Experts of a small language model.
Training: a variant of Muon for the experts, 8167 steps.
Below are experts of layer 7 (counted from 0) of a mixture-of-experts language model. Rows are named router (the router's row for the expert), gate (a neuron's input weights, with its number), up (a neuron's input weights, with its number) and show model dimensions 0-47. Each number is 128 + 32 x the weight over its row's rms, rounded and kept within 0 to 255. Numbers have three digits each.
After each expert's rows: "mostly gets" lists some tokens that are sent to it at least half of the time. This comes from a sample of Wikipedia text that the model never trained on.

# expert 30
router:139160118177162175189179070135149131055126160171151147121139072187103100122082129161170085147143141109168109131086178140165115142174166158084129
gate0:113144154177159080145119105181105165100128108119140112129117118125076161093096079168128137145134077177128086137180113098176112088069096167151120
up0:141083138127140145134131082134072083164143091081079069198097148069090111171131152099149195120138185151168136131117068062142115119119199135163042
gate1:163124090106121154121061189123159123153098104111122200110165113167167089139127085126114093146174104120115087117146217173132150141183113123115149
up1:140183180107107121103207126109166159106147105124139132157147153097150147133131131149140096161145119114113153074140124026099106153097139167158099
gate2:060134143148149117124115092142142118071074141169150161175105123164134075077155131156130128089141152120070178053133176100122134168132144125089139
up2:090103155034110172132157127126158085144159093129118051153132123192198082132104116136210102095143147131138144113105098135135142138114132184153112
mostly gets: "|", "- •", "|  |", "- Preceded by:", "    -", "- Genus:"

# expert 233
router:131158120144180163156094079118090177123177139148147169128130111141100102088074133115167107158154163129113132058131150135132174152171074097106147
gate0:153175132149148144123154103112170120159150160153094124148106114060151172073131152149179114083134171169151120055121160106143134145149183125139092
up0:089117121151148137090127146123137176153100175164088121112090086146068076026138138141049122138111132102119107162123092145073163118101113149120158
gate1:084123149101152129168106157118127147122090171121119113171080143127121121130089165166123106120172084179180115150069090157146207183119151044094080
up1:175088121147139130198105148158140148138078148087175161118070135120124065179113100082089100125164092157113122133130122082118116134093180088115136
gate2:152159167067139187134142108106095144111163160134112171164118136140128068112175144083132189118140121163206128123107151108141167083094152189155059
up2:073109131115119120130104165157179133157143142130084116154058067152131113122133179160144087101181103041096102172193197112088106095084146129148117
mostly gets: "0", " | - | -", " | X", "; –", "½", "00"

# expert 121
router:135145078135192123126114089118163175103206177129165136114149138160161108134100159143198129136127093115168170117157159095118154121144116083076134
gate0:085170145154097148142137093171132127114224172179188140107215124120099144153157160159166126087119136138118122141093125097150119097136142146152093
up0:105135113136161123154088055186168135115108175121091118086091239156107127192106145074155126125194095092071141081121111113145119067123172195149103
gate1:139135164131171187162144147129180138113121195124129190184129134110181107122066154155119183134079103118142092125118156113105156069162127086091178
up1:058129113159148196127115120134115113178060133137103071167114011110184110139155162191100153140140155172112168128088092152096099144101166164138110
gate2:106124114164105157123122071149134134117159121162094118096132125211166146117170148156151138084177100167120109107161123096130096126107100117140084
up2:094123097150152164121105112146182117155103159154048113082135178103150100118145072110117140146105106141118142136110178150129115079142204125125131
mostly gets: " did not", " Both", " does not", " do not", " did", "n't"

# expert 173
router:168164174149169117117113083088094168090113135077115084101125176127118146086055152133154067197126042106103171093148142161150139086162143083072098
gate0:114143122156087154166127173119093118091155130107103098103211088110173158176127171149108115140154131109109144085155180097179071127113115158166114
up0:142097131115132142123060118147160184086121163103143172122122093123155137182127139151093143067105152128171137107177142123136126127090156166172157
gate1:183120115152145171126139130082028119118124084122107108128200154128070169065123048140118129116159119075130117114154131129142118098148042090164087
up1:109135099066155141129124157071122128143122138085122151117126174100130174179125144138125148085182086156144059124168113097119097136177124164138113
gate2:183124136223140132106175110129112152084157150095106123084144103118140169148105109177132081142105135106094141106186086123131126162189130151124118
up2:132175140079095143120125124156131124131143142169144134130050125134058134141166140045190120122158127117135069230105140123129129120123122128111126
mostly gets: " are", " has", " was", " is", " had", " to be"

# expert 96
router:139118123099099094193135109109114139112123158172133083109154148134080112118068130177153115142106143130200131134089152097162218113132118159055127
gate0:162090142122179079180065129125122103112221103117067121105098145160092114111106093180141158117105093161156178106125204147202125150131099088126102
up0:142094117087128083148153107103157119055125149174096097124134160104086145171087139143080183093128159066159086143146107119029166178146163187076108
gate1:148139141142152137171114142153145130102129080211185139100143112143133171054185163133144097125120129108148133167123139117116138106116128106116103
up1:146094111116123160181159153120156131106093176147196109184169154142134071116128147037126120138170092071111195115119105194132118131107114145082175
gate2:135107168077100158162134080158147106171143146173078075106133172161175161102135133165135119173105209114141176118091121225161150147126118125142181
up2:137103097113116218163119060097133118117112153130153107185136088107115086119141154147119066138154087070113117130144111145122203170121145113149146
mostly gets: " (N", " (R", " (M", " Pl", " (L", " pl"

# expert 254
router:195153089118123165139162110102096146105156191106141106081150162132137125079070125140163072163169099162132140129175157123090108187141142167109145
gate0:191068100159144132134088116146142115116197167125113088138088116072154179149026106131104128172191123140166139116107135176110142169108136127064128
up0:098122094071142122121113159162096138177181109136126154125115132172153194085106195116113105127164105136136128120127126142145112078168100164080118
gate1:143130081073109108113125110136169093094157141124093127110118086125119020114088163127117106123164136209150160165150128141107102149073161121108104
up1:162139125132111132113162113130184140073097121096176138153137145112108108116091119127139154128080105073148083173130113130070105193123188153148105
gate2:156112106094167116112112172151102129134154076085167138132103128151136078094111111143107082107074134170148105114074217117188124132113190132132168
up2:171102150138107140196157132123144111108090141110149108115144092197124123166123189089130124150105146143137150191097118174132148089147157129098115
mostly gets: ").", "\".", "er.", "ing.", " U.", "a."

# expert 187
router:166198103141130141140159106116118175147146163075141132084216136166121112115112139154165113181114138107212143128141163121210154124142100128065180
gate0:189141166122119171168094143162129115141214154137165167061154133124141154112144103109150119097130176097189100151130166084124143159129090049111179
up0:123109181151132161129133130166166135149152116130220128117140134069076184149170114134121157175096072121159112147101067188160172128123171143111111
gate1:101169078131120162171087127112118077099142170065099110108154098138190098129141128170127117154114144188177136152129104167118132126114127089107129
up1:190077113180135158159114102050151194104081121062193081108166083134111151132130098185133144117154101131138089126137137170145105136100141113108122
gate2:172124144143096170174108137171154102171134164116063096118131183071126104099183164107153136155156096186130054197147155129149154082066096174069179
up2:140151176121142128118097108148186104153131146057083140176139078089120124183074089078153145139104153184085074154178154113088158111098152102065091
mostly gets: " desc", " cons", "sequ", " dep", " exper", " lic"

# expert 59
router:162152147102163131119119106115156145075147129115159102170122099105090103120074154096181089192123137143148188138140201138154188147120095083087092
gate0:109138143115147085066144093126141153144197114158149111150164084061140127071124143117173124120127115099170159184064169095099177154128115174152125
up0:119111108118150117110085128117134175049126139144074090116121142139142254092103134107161123063118103116123120126180143106170124068154101134082098
gate1:094126150168168160118127144113123160103104118149141086145108119172116168096183191203157163125123157124118157184116090152126069124150153114074131
up1:151074107126140154173153134126151097124106115153137114110196146105105192142133109094111131126126123153196191135103151109119147088145162113135079
gate2:083144100104095143091111119151121136131122118133145128132131091120137097084063200110088082191155132090138070135054101080108173132170137137093073
up2:139104157135157156102123142140125093171197160119121146096127091109135128091085183145119194117109127142093142109152118131201060089131071179123130
mostly gets: " D", " R", ", R", " | D", " of D", ", D"

# expert 113
router:128164140159181143114166085109154204144192134147182135121116178161046122068061096101184094133111180104142127099152123112164139179109096100114105
gate0:116135107131162114176133133099165225154161094165103150142143106113110125124092114202135152124080122128110121106131158130125102131158145054123139
up0:126109156125116155072101135117081128175161175103059096156181137144152151090104110122131054121118090151168099144110131153148184111094148137094110
gate1:109122161099127178099169179109136099048102162096124157140144107104064148138162091102163161173100148125113168125165118151179091232136130091115205
up1:104135113124121178144114085118142114168163118072087163116106156117130146113053122100139174096104163085115096118172141148188129141163116088118108
gate2:104118186167153180078186117162198119164150129128116102128160145095069063046123153107153144148088141159189142160161066204143135120090131124118145
up2:119168170123149168095150111156130107185144147138161128138138158106149099139149114131178124118138088114166146154168132115105076170076118141108106
mostly gets: "°", "′", " (age ", "- Coordinates: ", " (aged ", " ·"

# expert 238
router:092174089149149177117148072103114171087126114139183148103184144117179113090073085155178080164151133102134127148182114146127149180095101090088149
gate0:145164127145131088108172163133122198105124123167142048172124099130136109182067151120130143127108101164088121131052205138111174140111143153123161
up0:157179153139053093135104123054129176190113149126140171112113194153152101134184104091099133111102083149135146082154147094171171130131076171110166
gate1:111223163127141146100106117146153141017132100099176064071136087100216141123130098154074191138127145143152148164126105089083152137116148148107159
up1:083168127117093142152127099195117176169091145150179174093156192155124158083138121135082125066158102072066145113124139119146052133153124067116157
gate2:049164149122093132097098118152183119123108137114149117125137113145194091162108123157117057144082128059170092170164120173149157124105116075133109
up2:132095082189080115105109075176099141098097130121077166152188125108099199098109125127104123194128112126140146070100125071146139116155123170146142
mostly gets: "–", "% | ", " | −", " $", " | +", " | ."

# expert 62
router:092151174165141163194161067100115162121158162142150173112121146195095119112098130113145088132146148129174168153106135094166143158132106107051116
gate0:144123137156105088164113073067104161160118160117181131152153180091165113172136110093165080125140120142139159137094132065141164118156131065093114
up0:134167126128116097142155195182140169159130108184123168095112117198130169103103141131102139142110126140156156092163134103112143123163077064094176
gate1:142151120180098130088190149094088163180145110161072139041072105147102136117116098132092139100182088117154192153074172107162156128183051113155151
up1:140053118079159107099129107131094121122110142141137131083105151106130134162092186188141100105140119121209140140135118045144132115141142138105167
gate2:125081092152135150103140118153174108179168128138177117147147116146129142104151097181096085112098199154112164101063068107113172095134132067164092
up2:139160064131152113165066137125126136134073113103158147100146084177124140080182122133127096126151101082118153113140101132052133109132114055144090
mostly gets: "- Preceded by:", "- Born: ", "Scientific classification", "- Country:", "- Succeeded by:", "- In office "

# expert 56
router:106125190164127152140148087151101149142162181120136113100142098160074146169035124118162084154151122135158161140095111096152127149136084110058125
gate0:074169191138167122125171125118105101185158096116110094078143109130150124118119144103150100129132191115068085093100132152107124118156083128075103
up0:124175146160156101090141119110203118203164064100175100113221113113182080114139121167153103104132107142151090145130139112094103155159096141109121
gate1:189196152147120107145155144153094105169166179147157163111155108106137133143113091119138086125112113106132185145114187101178131108136131108155112
up1:165078139107133108113132094170136117158143167044106088129158194171106106085164155114128122142114123180143096094153119122111097095104143030130128
gate2:142150157136152172142137050089134148125119149100090071148112161114088098149136158089132073137191099144120084158098131167105147179116098112048153
up2:096081126153140088128152136124098147167143221175115107170093127081074112124144159145204123148118110139104117142181101073106115178101133138117103
mostly gets: "- Occup", "Personal information", "- Phylum", "Personal details", "- Family", "- Education"

# expert 213
router:200113116163221173141119088079101191142098136111127074115123158171106099105106117129210091146145127166145131066127206104125116129146061124086120
gate0:153064187078142110148095159066161209092138146120191108063087105081137132091189120104170124153128098140159111166119103101131146116100173133118149
up0:210102081132100163106152114119150177106087184121141085212135132106161132106188111082151133167120102096153204098128087110162109105123067146128048
gate1:075157076148098109109128144137131142145160127149149221162152158151133134144085146119094100134105150134176141204140120105182124096149134079108141
up1:144155140103140126148148138124162150138101156133163153090121161151090101095169097073167150132204079111075105053083128121134099042103146103146157
gate2:188137088109155126092089102095155150115086129099106130101111113111170213129158092086147000132095166113157090153095145115145116162141121149090158
up2:111148116088148132127105116137163158110136105042096089125131175119130104145133103169117159137045105153127135106082167107165133153086146147114169
mostly gets: " began", " wrote", " used", " worked", " described", " considered"

# expert 156
router:156177105139113116137121046099149136104166138090162114101140128141087121075116161179152111177104132141156200100107136147165103189121118132106131
gate0:159146118122132186119164112092124131110154123159157078174123175143170180109085182119197168126149107152089105122074096114125123095127133083106132
up0:120166174109074120132083155124102133108119138095142126131141063121116127178159097141093196158155150130054075140155100129095138090179139163058173
gate1:171139161136132125118109125163111158096144155160123089133121144122073162098099160168144121128076145161119157225182120127137120192149178079095083
up1:086118096129151172067138104122164119110125162158104157106105130058144112140153100118111130092122097167139167125148191133191131114107084140147144
gate2:053172131139178085175129191192177089125136146107140157151097181129141132125103118180110090119102148128153187155112196029139135129128129100083097
up2:141111139161133137150133097099134122065127137129083112055112119128188195161118058114186168152251094164114121179138142136153149126081117187094119
mostly gets: "a |", "i |", "% |", "o |", "; |", ";"

# expert 133
router:114157114189129095134111109107132184088142122091131147091168150163143080088086139170189113148133140125133159081124202090145123224191073093095098
gate0:087215109205131127099165110143150102077141106093193131156151193156118099142151131149154138107148147091185102053093121099149128213155115102146077
up0:102128131149122166145116131069184117098113130117119109062101087157119129108164097128120162121097125118110129045131107144217121134122114160125112
gate1:097110110166122125143091115127133105146152113169081166112141080095099169106107178240114133093182128154098115071111147108147137156103127136090099
up1:104095143140133087118094120102133108121171153114175144128150173081126098140184135128080090111141179160184121159105082133096119076144052130132179
gate2:096105129149115121110115131145105159133133127145134050137136093143122156090080090118112097114145068190135166101100189112118128103162166068117134
up2:173147118138125146089077147120114097076164199123122110170049112080186112086143141123138142148194066115138155136159104101076107117112080128132186
mostly gets: "ers.", "ions.", " season.", "ation.", "es.", "ion."

# expert 184
router:162158156114182173156112117072078178136128144134139089116157153168136123098108129133159091169165135154162135032146175087161113152107111139127171
gate0:109163071161162201130185119094151161152102151160110079153173093137126113174118163131146105089171187112152142166029125186135126082125156134128076
up0:115110164146104183119038168073084134112166229154106138152088128135136144199132178166130128097130127108170121112072139107134111048063127129155095
gate1:096159084113126172120129151170118145084169124102126108079107139111109145127190156093069117140126121120156120140191127108072084131130157119163077
up1:135113175157129112094198122072163110111107094118133107155120110170111079145138143160152110171143136206177141164084128170143115131187112129121096
gate2:122142179121126113133187109098152075089104114165093099083212171188116141128136065134173151197145148157124103101120196073118157124151146128125181
up2:142120171132094151135140124094085138135091140117149079148155187162135139123144103088145136085143103108073097124164175115035103127137116145137108
mostly gets: " wrote", " worked", " took", " provide", " using", " gave"

# expert 255
router:140185183161144140124137094087196193127182109155148129115112093131141142113099120150157073136152066117136126103138100126121153166137065127094130
gate0:059159141129116075145108116103130122058096164130112143153177126124128122137200168163089162135111095113217140102139125165148137128125106192121103
up0:139113094115101117132104092116067044079129099057155074091159124127137090141160147120151111143100146070122111156179126105130170164107171141112109
gate1:202110187138127128141108107114128089131127138127122095196097143180129117201153136178072149125135111222135176129172138161144154121157152137095117
up1:098190100101094098161132186140113120154076113161147164133132181156140151103159131127124152162163108108103173111106124132151107182128152173108128
gate2:120130121123090197155110116151151104046180147133131140132094113100144156172084128120053096175174165127121149135094114153134144083174154118085120
up2:133191134130111078147105099194094058130091140132130147062159160126130110128169139090092133097167166153088134121183138128146182145107135160141074
mostly gets: " / (", " ft ", "\" | ", "\" – ", "; ", " place | "

# expert 169
router:161174187148182131135134093081090159123097148153138082125151127193089083099108119141162137186157167140129155086137168123155173143126021095079084
gate0:115108110171135180070182114160181182139083162146164144135151117100120144153083179133113092169122123156102056168113146096098130121139125090164153
up0:136125110127128096194115120068051090148146090068082093107145121148133160116130173166137127166091155067124068153221165129158146164124156056115120
gate1:172174133115219158136117102139139134152100105187120131171089122100080082121125124153123129138167081130142160095171149140077139085144074178173171
up1:162119150141108166078096108100187121183117122142072096067157162166123127095118204085112089087115159175141177169166219125169106143065148135089143
gate2:091108189107086090171176147144169123101112180098177113146141157156118109058098114130151127077156155221100181122152123123121139137130125183126154
up2:097136140124073131105141120116111165139108132147113139157114091138111191100099169114176088187120102087129087160140148130127135104099110125102070
mostly gets: " India", " Islam", "mad", " Indian", " Raj", "adesh"

# expert 150
router:131118126134170166136114068070115136123131203167072143078158177153131107118104131165161135121126090152174142082113146158128136168173110143056131
gate0:117141123089116168167137136104122147141167104136105083115104162147152147131140067139153124132092069172175097132156091098105080151143142124151101
up0:124115061097092112111121109106163121140147084112147157142127154104121081060172120183148121132078131112099091166143199128090150104124136113121146
gate1:056100125133093106110126125127134138100118168112121165139160138113080116148109110165139155067113156189161128140133156164092128081150158108124131
up1:073085130152125163132136172074138134134173127112122150122118189171149136137149117117117164138119088113201161094141125091114136123139130178140133
gate2:141113171143171121179141069099145129131141118117137193123127163109127142124120161097098134187139127088159105139103069156119155156073123118133119
up2:167115109137150167103129161166105143091157137023048144142082119098136102155171129103119125144158133087171134146152109120105135148171088084114172
mostly gets: "isambiguation", "aceae", " (loan", " Sciences", ")\"", "–present"

# expert 162
router:154105111145175118125112067078106203089121203123167144112134157168113116061098097088162089162139135109133120122085136107182135134160127072067123
gate0:100117170135173148115106122162129146123102087148125130161235131192142148131082182134161090188124135095193082123098062102133127171109126101128162
up0:110128106086135129184073158128104174101140093139102179070155114119125125130151102100101143183179177160140079130120144065145098082098186113140138
gate1:122126079083140120104131127114150150149195095079149092133104090105159103121110167152079101154087145138169098112116126163141099138099100133124185
up1:132099099126190165099135155138093082158078091066170152091103166146126100057123137099107134111161125103157127119093108103202122128112159145087163
gate2:103190127135150184083150134133097154046150172100141083156056151158125122078107148137117162152173109107132121178119163122115110135111114112152118
up2:147089114158143147138099084149137145131135080219141144121103207144163087096145151083094114159149132175158167132114102047165112116062116126132184
mostly gets: "- • Density: ", " percent", " paid", " °", " could be", " value"

# expert 245
router:151181177130151149133104111120117143140142150163140136124123135139106098102066138139196088142142137159126130098089141149141224138145076101070106
gate0:103176141124150107116116137151133136155122152066134128179176108086128108108183141119138085120091095083127142139146138099113190163086159101137179
up0:202149141088112135051154123106138099129060100119084073122155109124167109118124145147155163125112153155106157189151112081131083175063106141174133
gate1:066132169083116134096124112180135168129130165113126061124163099065200085110088090170132134099154170148119092128153180124137126180132169121136093
up1:127121099132129134161131144143046119147105129133149147169085155156128132125097159118140112130130095105141129047196144163165072096097126138094147
gate2:127102118172136130152102144101140088090091190129115128173098121097104094100180107117136115148175130155183152074128130095118183110115116087144123
up2:095132142088079115155145168212134096131135087097139039132137072114077139183172109101115167145153095145113160134159125102142123129169069116172153
mostly gets: "0", "11", "3", "10", "14", "63"

# expert 206
router:147083194124132092124142117133121210045146131133145164068147129173095073094109138140136106119135144151169135097103147109136220119130089079076141
gate0:154140182138082111113146130147121131108155070159139158131174142108083132080134158147104105185083070114125119167091186104151141070131172119077101
up0:118057141166152121102090134124129181126136150126133162112094127123140109122086169104135116158169128035106151137137094121140101076121143112091139
gate1:159145174134129144134110119153114117110130155131141109128130144090145139133126138147136152126162127031108184156180137137186074139129094043089076
up1:141105097137097133137174104086116133145093096159159123098166148137218156164109145135098094121174157147137090141131111131113112117146128150127126
gate2:201134174100153113122120128128121136132115136131116127151105065082158077141157166128179145123148143158155150123147181080177087100183117121147132
up2:120129125170125183117130101098033155128123155212087187123138121122101114117122063129138129121095121085129097116119116131101135079124079126132098
mostly gets: " water", " wind", " fire", " rock", " light", " gun"

# expert 115
router:142112155147134185127117072132141148104152138101082174114158147186129113120071089171171109178134101119155089095144105101153173133107142098085177
gate0:178168137134129097128141124180133156134104136137124122119145131205136170145086154163142109155107110131087183164097128092137096163156166136129173
up0:166141067062142143174102095155149062174139099203078114160143119072108143150120103088086080116160132146116105215054115130072188185096119137110135
gate1:084145120181132185123141126074112134065153138115141149102092116117159133113141096155108156138151168179108112077136127125154149134085147153133131
up1:093135061094181141148145094131112176203165162150181149119160084146095099083181094092123140150161146116127109125137146111133150082122116115120129
gate2:090101166141135142146090095142136111067159144163101112165169190120151131130086071118091123124082066123085084110123210141141122132146115140139149
up2:099134142142159133125150124151172106131112100111135151131119185147106082096133129097158129166089083101233112099146111131123121136092085143176148
mostly gets: " Val", " inc", " comm", " val", " chang", " sec"

# expert 195
router:138143150146137107144140097123163182139137137135089141104105118158118100075063112143176118159177166132145153103098165147128186125126077164095087
gate0:198131157137203107153113143132110181167118074116111173115119127111101107145063102134099126106134152137095109108114154115177127152139059118209083
up0:180121150034159101124131165180121070136078088114134153097108134153147115123146100080150090088121152196183118162021089149118170089095085133145136
gate1:146137163162141121133106146208162129064131133138023124108118101079128192159097082160094118144115153163163162080147170133137166172097085176092102
up1:086070131153169139137160149127144137115139071129147113138110196106094199124130055072147114065152126094099140087114139141118108163152169124091094
gate2:083067146168124158096131083117162135140111129180130143189101095114098092093066126115098102170158149158078178127142109097190133104163092173119103
up2:231118088090067099129203089086126104018138163165087140116121096122191142104124056136126105144107114198125159161093157126120117112145111118173142
mostly gets: "raq", " Ts", " Os", "N/", " Armen", " pan"

# expert 94
router:118157134208161128119144131138128186138137159140157185066165124146081135073067156109144073146142160103160143116084169139124199163134092107121133
gate0:139145110111155134139126139142087182170139121105104101164176184098109153111153137103138134098142077180110120141147101120139206170120149141100187
up0:140099114107129155209160124181104135126105114116126144116137115167200137140120147147084073112183133083132130127091122124101166141163140112171080
gate1:157140181167143169158158139122136136133090200156157083121067099128089166109134110113192101170143116093173152078128143127151114123114169099146155
up1:118138133115121200139105124131165095149203107167095138189114150055117100116103098130208128102107060161108187068203140088106163106162106097120084
gate2:061119148135143107123170140151149095122161131140153132108191083114104179099065173091115144162143131049133137128149163151117076107124140096131092
up2:132148121166196138110162100129080145101171137202132139101135129144135114114154142167107122131215188127098127167104158178159127180091142126142207
mostly gets: " guitar", " bass", " blood", " cell", " stone", " roof"

# expert 90
router:157170123197148198108147125071097189157132143121109137102156160191113138085053135161156108105169160126196160120158179122159130139163100103091132
gate0:166165159171155186128174154088132098141108144119104114136190093187181160116120170115115087120140199131138129196160105118124146124076153129140106
up0:126088147137139135117194138078135133153123088156133132099113079138157144093141114141137137112157108159150151106169129111180098140099094135147155
gate1:163144171143122145114093129122113076141146105136066079092168129138097136200071153038138082153061189112167100177181100093109162131139096150145211
up1:044156137115133107153167102120103107121080117150139197148082087149119110099099126093149136134112134141131133069124079186145102143148134093147122
gate2:101117111147134147090118136147118185129149113122162078120141160141180127078092184148161173137111149131171144156142050139170117149141184121147139
up2:162156077108129103138109142111107169140121086114176145117168115147077190164129103143060110127112145168170147122085123111090073134136145079139148
mostly gets: ", which", " They", ", it", " that he", " they", ", they"

# expert 11
router:209115155141204135156118096086121193116136175177154150120155143162132090141098106138135047173093147132134109105123134131140152144115090129062133
gate0:179156160185131128110142131116153084127123070155126133113135110092131141152138089118098158149164165127069168112095175137193093120090102133136155
up0:079138106109134108101165087170118117106104092150115125069125120163175149138128156096108127093114130131132121094145102140120127111092060086128106
gate1:136207082189170085091189148102141166131140117159180140118141155118157098149154098080158107111113135078137128109118197125146101090186104149137078
up1:124125120128135136238097066130054083078085121130080125135180159145133161115113125140174124116123121117126144131119140129056151129127098091101119
gate2:122119133139205047159123178138177126072140103165166082107110128126105146106125140164123129140093161089131107123125116074144123127118143139053116
up2:152122160139119084082112171144072106140132077149178095128152127119148114116145207155130152105123142119109200134063112171132144153136122123143151
mostly gets: " Albums (", "- Genre", " Billboard", "- Label", " Holly", "; Label"

# expert 223
router:117139131147121188136095092113102138116114173126106132107150146162008114086049141164150118172141111149175131079101200158124145163172047121106140
gate0:070084118172133132147134092154115172070193147123110082143107152158111208157088127165165147170100173080146114180079222136157112159134053132136158
up0:172056106123197133150145144104096104123132179076159162115161226131136117150093126158099148122125131136131123144100121178045110117177140110088153
gate1:161071057083127098147079111083135118143125114150199137034137148153092119154069134085147133156098068151182099116143113105129090161115142198121075
up1:173188140113128086126159174089120178112226120128093073147105111147083166137113147120112175064080104197107126122074212131103115122195108134108108
gate2:089108089113186101090085138180099133154137093091050138111069076157124150121136096160107150115175124104098174102087152117162142155136083120163155
up2:148143126146111138143192136185129146146151089173117121055105127160143182088059138077138178092152093107103123108093142149168147114135099127129083
mostly gets: ") is an", "Species of", ") was an", ") is a", "American", "), American"

# expert 126
router:112134113151131138161155098100130155105157131109092120123171175157119112066091103169179093148138105108116118067164163087139137166114088172112155
gate0:102106109080136058140097135118175167162087129141123171103171100105127156101095093127165111144161100135148115138157032104157120121144087096118160
up0:123123157136150123149155122128115093094076114139063140092174107159097137129075092143114183192107134157155127158114153131118132179137146118132139
gate1:107110123125149156098097130123074201172143159158058102149168148147148160047090154108124174118105110105105080041113079082065102141052140136111104
up1:128117162162081103085164170108099151170147122112150114107124113157108144152112134199101143139142113119147139140138153101142121151109164118157094
gate2:146142153129132084087106178124076135131176121163136171132162151175152149083143141148127150063145154127107158097157077140150136105163073140139129
up2:060099164135123141130205150120133133158134125115077099078079121100123138132136183137116168101096125146143112148167111107181134113086106131144162
mostly gets: "ation.", " list", "ies.", "ing.", "es.", "ers."

# expert 192
router:115133179137130129098143094087105184090159174137114107125188122172119115092052126163200103181141084145117140107120156128144173099169110133080147
gate0:141099139088120087162124105140081094130123170090105156130140138116148162177102168141167137113168125176090113118093200120119181113133092088100191
up0:147082111140063121119154114155132098069180152105167167165156149145188113122145171178129097154156129063092152077100118128096188099150117146141168
gate1:142172094127145134125114109159082161155089105184110131106131141128160169178114190080131084141133112151160164092042109142133090133113094110126058
up1:122124132115106069103136141139151180085114072127076128181116092221123128096190135099100060113112148136143107185091079144114147150162160152140143
gate2:094156170159155151168110125136143108096165107187136149125082125136189118131153150184129148174175130159121153114126200093163100092159149076112149
up2:083196128114175109162193137147109146102164123100146157166164148109179117158103112206079147161183135089096175093167085127117132125155079081142176
mostly gets: " was", " has", " to be", " were", " is", " has been"

# expert 77
router:170159116175139193104105112141098176089128170140133120108157182151061081119103138132132072174115169173180120134149125141119152128125087141099156
gate0:100116119070201166157146132021098175146061099100171127074108094131091108108137145093113120130111139143142084140103097126144132113146119069143185
up0:153117146168051120142141144166136114173121090165139209146141143142092137104136082129134103129108100151064117068091179136119121169167140167118173
gate1:156069135094139171104098143130121174102110157144158085101190118091117128131125135180137116122144133086145151046171148105134083069087121071093194
up1:121194121142149075199164158139135139045132104148142050173106088102131154143129146117104158114092145149103136147114103111145111120113173112161100
gate2:146087105145099139077137124121089115093117148064071138098117156094097128097130108134103144150128086179141200123123121090162096110103121140136121
up2:134164181159139160148153167071090162118143127115117154068126095098147198127171170163133218171147121125120093121157131067088146109137125144138097
mostly gets: " E", " O", " e", " | E", " I", " (E"

# expert 87
router:127112133186202116128166104117087137107113114126123151045172134118063114115087156141157093200122164159168145093162166130153195136138160103086148
gate0:138104169180140203120153120113191133161097115095138108120166179130099080199172136147088112122123117194119132119126168104142149160129162130123128
up0:107117134115049098126109087102102122077128154135118142046140127151146119092112113127161124141108108098098163145146135184124134103086110157148129
gate1:191099115113159082134149138059097188125152098135099083112107105118121100111128112097119170118130193118125162142103184117162148120178172111100128
up1:093100117149159156100111140151182208145152186116104055085117149162090132116134173176098080150143086140096176133119110155144133151086097152179178
gate2:112120130136176156145078096139143166147128076151089098140145148121171130134091072185101124135179117139107121051160149086119160205164141095114102
up2:218125112159102100083121158144139108060128111129114079200102180136138147148138103127102126162131133118108086097130099111049137176090138137084096
mostly gets: "aph", "osp", " proble", "orph", "rast", "rip"

# expert 91
router:135181138160139124183121083087186166153137167131097106095154165182085109088065128167140096154101097167126144124085147166169140116133132155067089
gate0:187045175096139127194109173131178163143122109160181125128110149154099112067118071160100118075111088096069144151117099099161145109155130090127111
up0:141158109102107139072164117198142087080126119134140134151143161130125119076188167148092117082126135206097094104077148151136137106159153111105146
gate1:182172111156157111104118088118131167197162142143134134154105185151153172140175068145114171137104129117107121087142129115130127165162086181149060
up1:149176172112150064116055125131134133092085180156159130174100126085184150136101139143114097128028132118085127094116157138142137128094120148124095
gate2:077173148158090107151113097094099101129172145104112133133134137130096100126092133153121149105126149134129142084075151141140194147145091129093110
up2:115164162121129115093097139173122139100197112136103090084100163128133141187141177126175057124171117052082098085098101135100118150108080093126182
mostly gets: " cont", " ex", " ret", " acc", " att", " sup"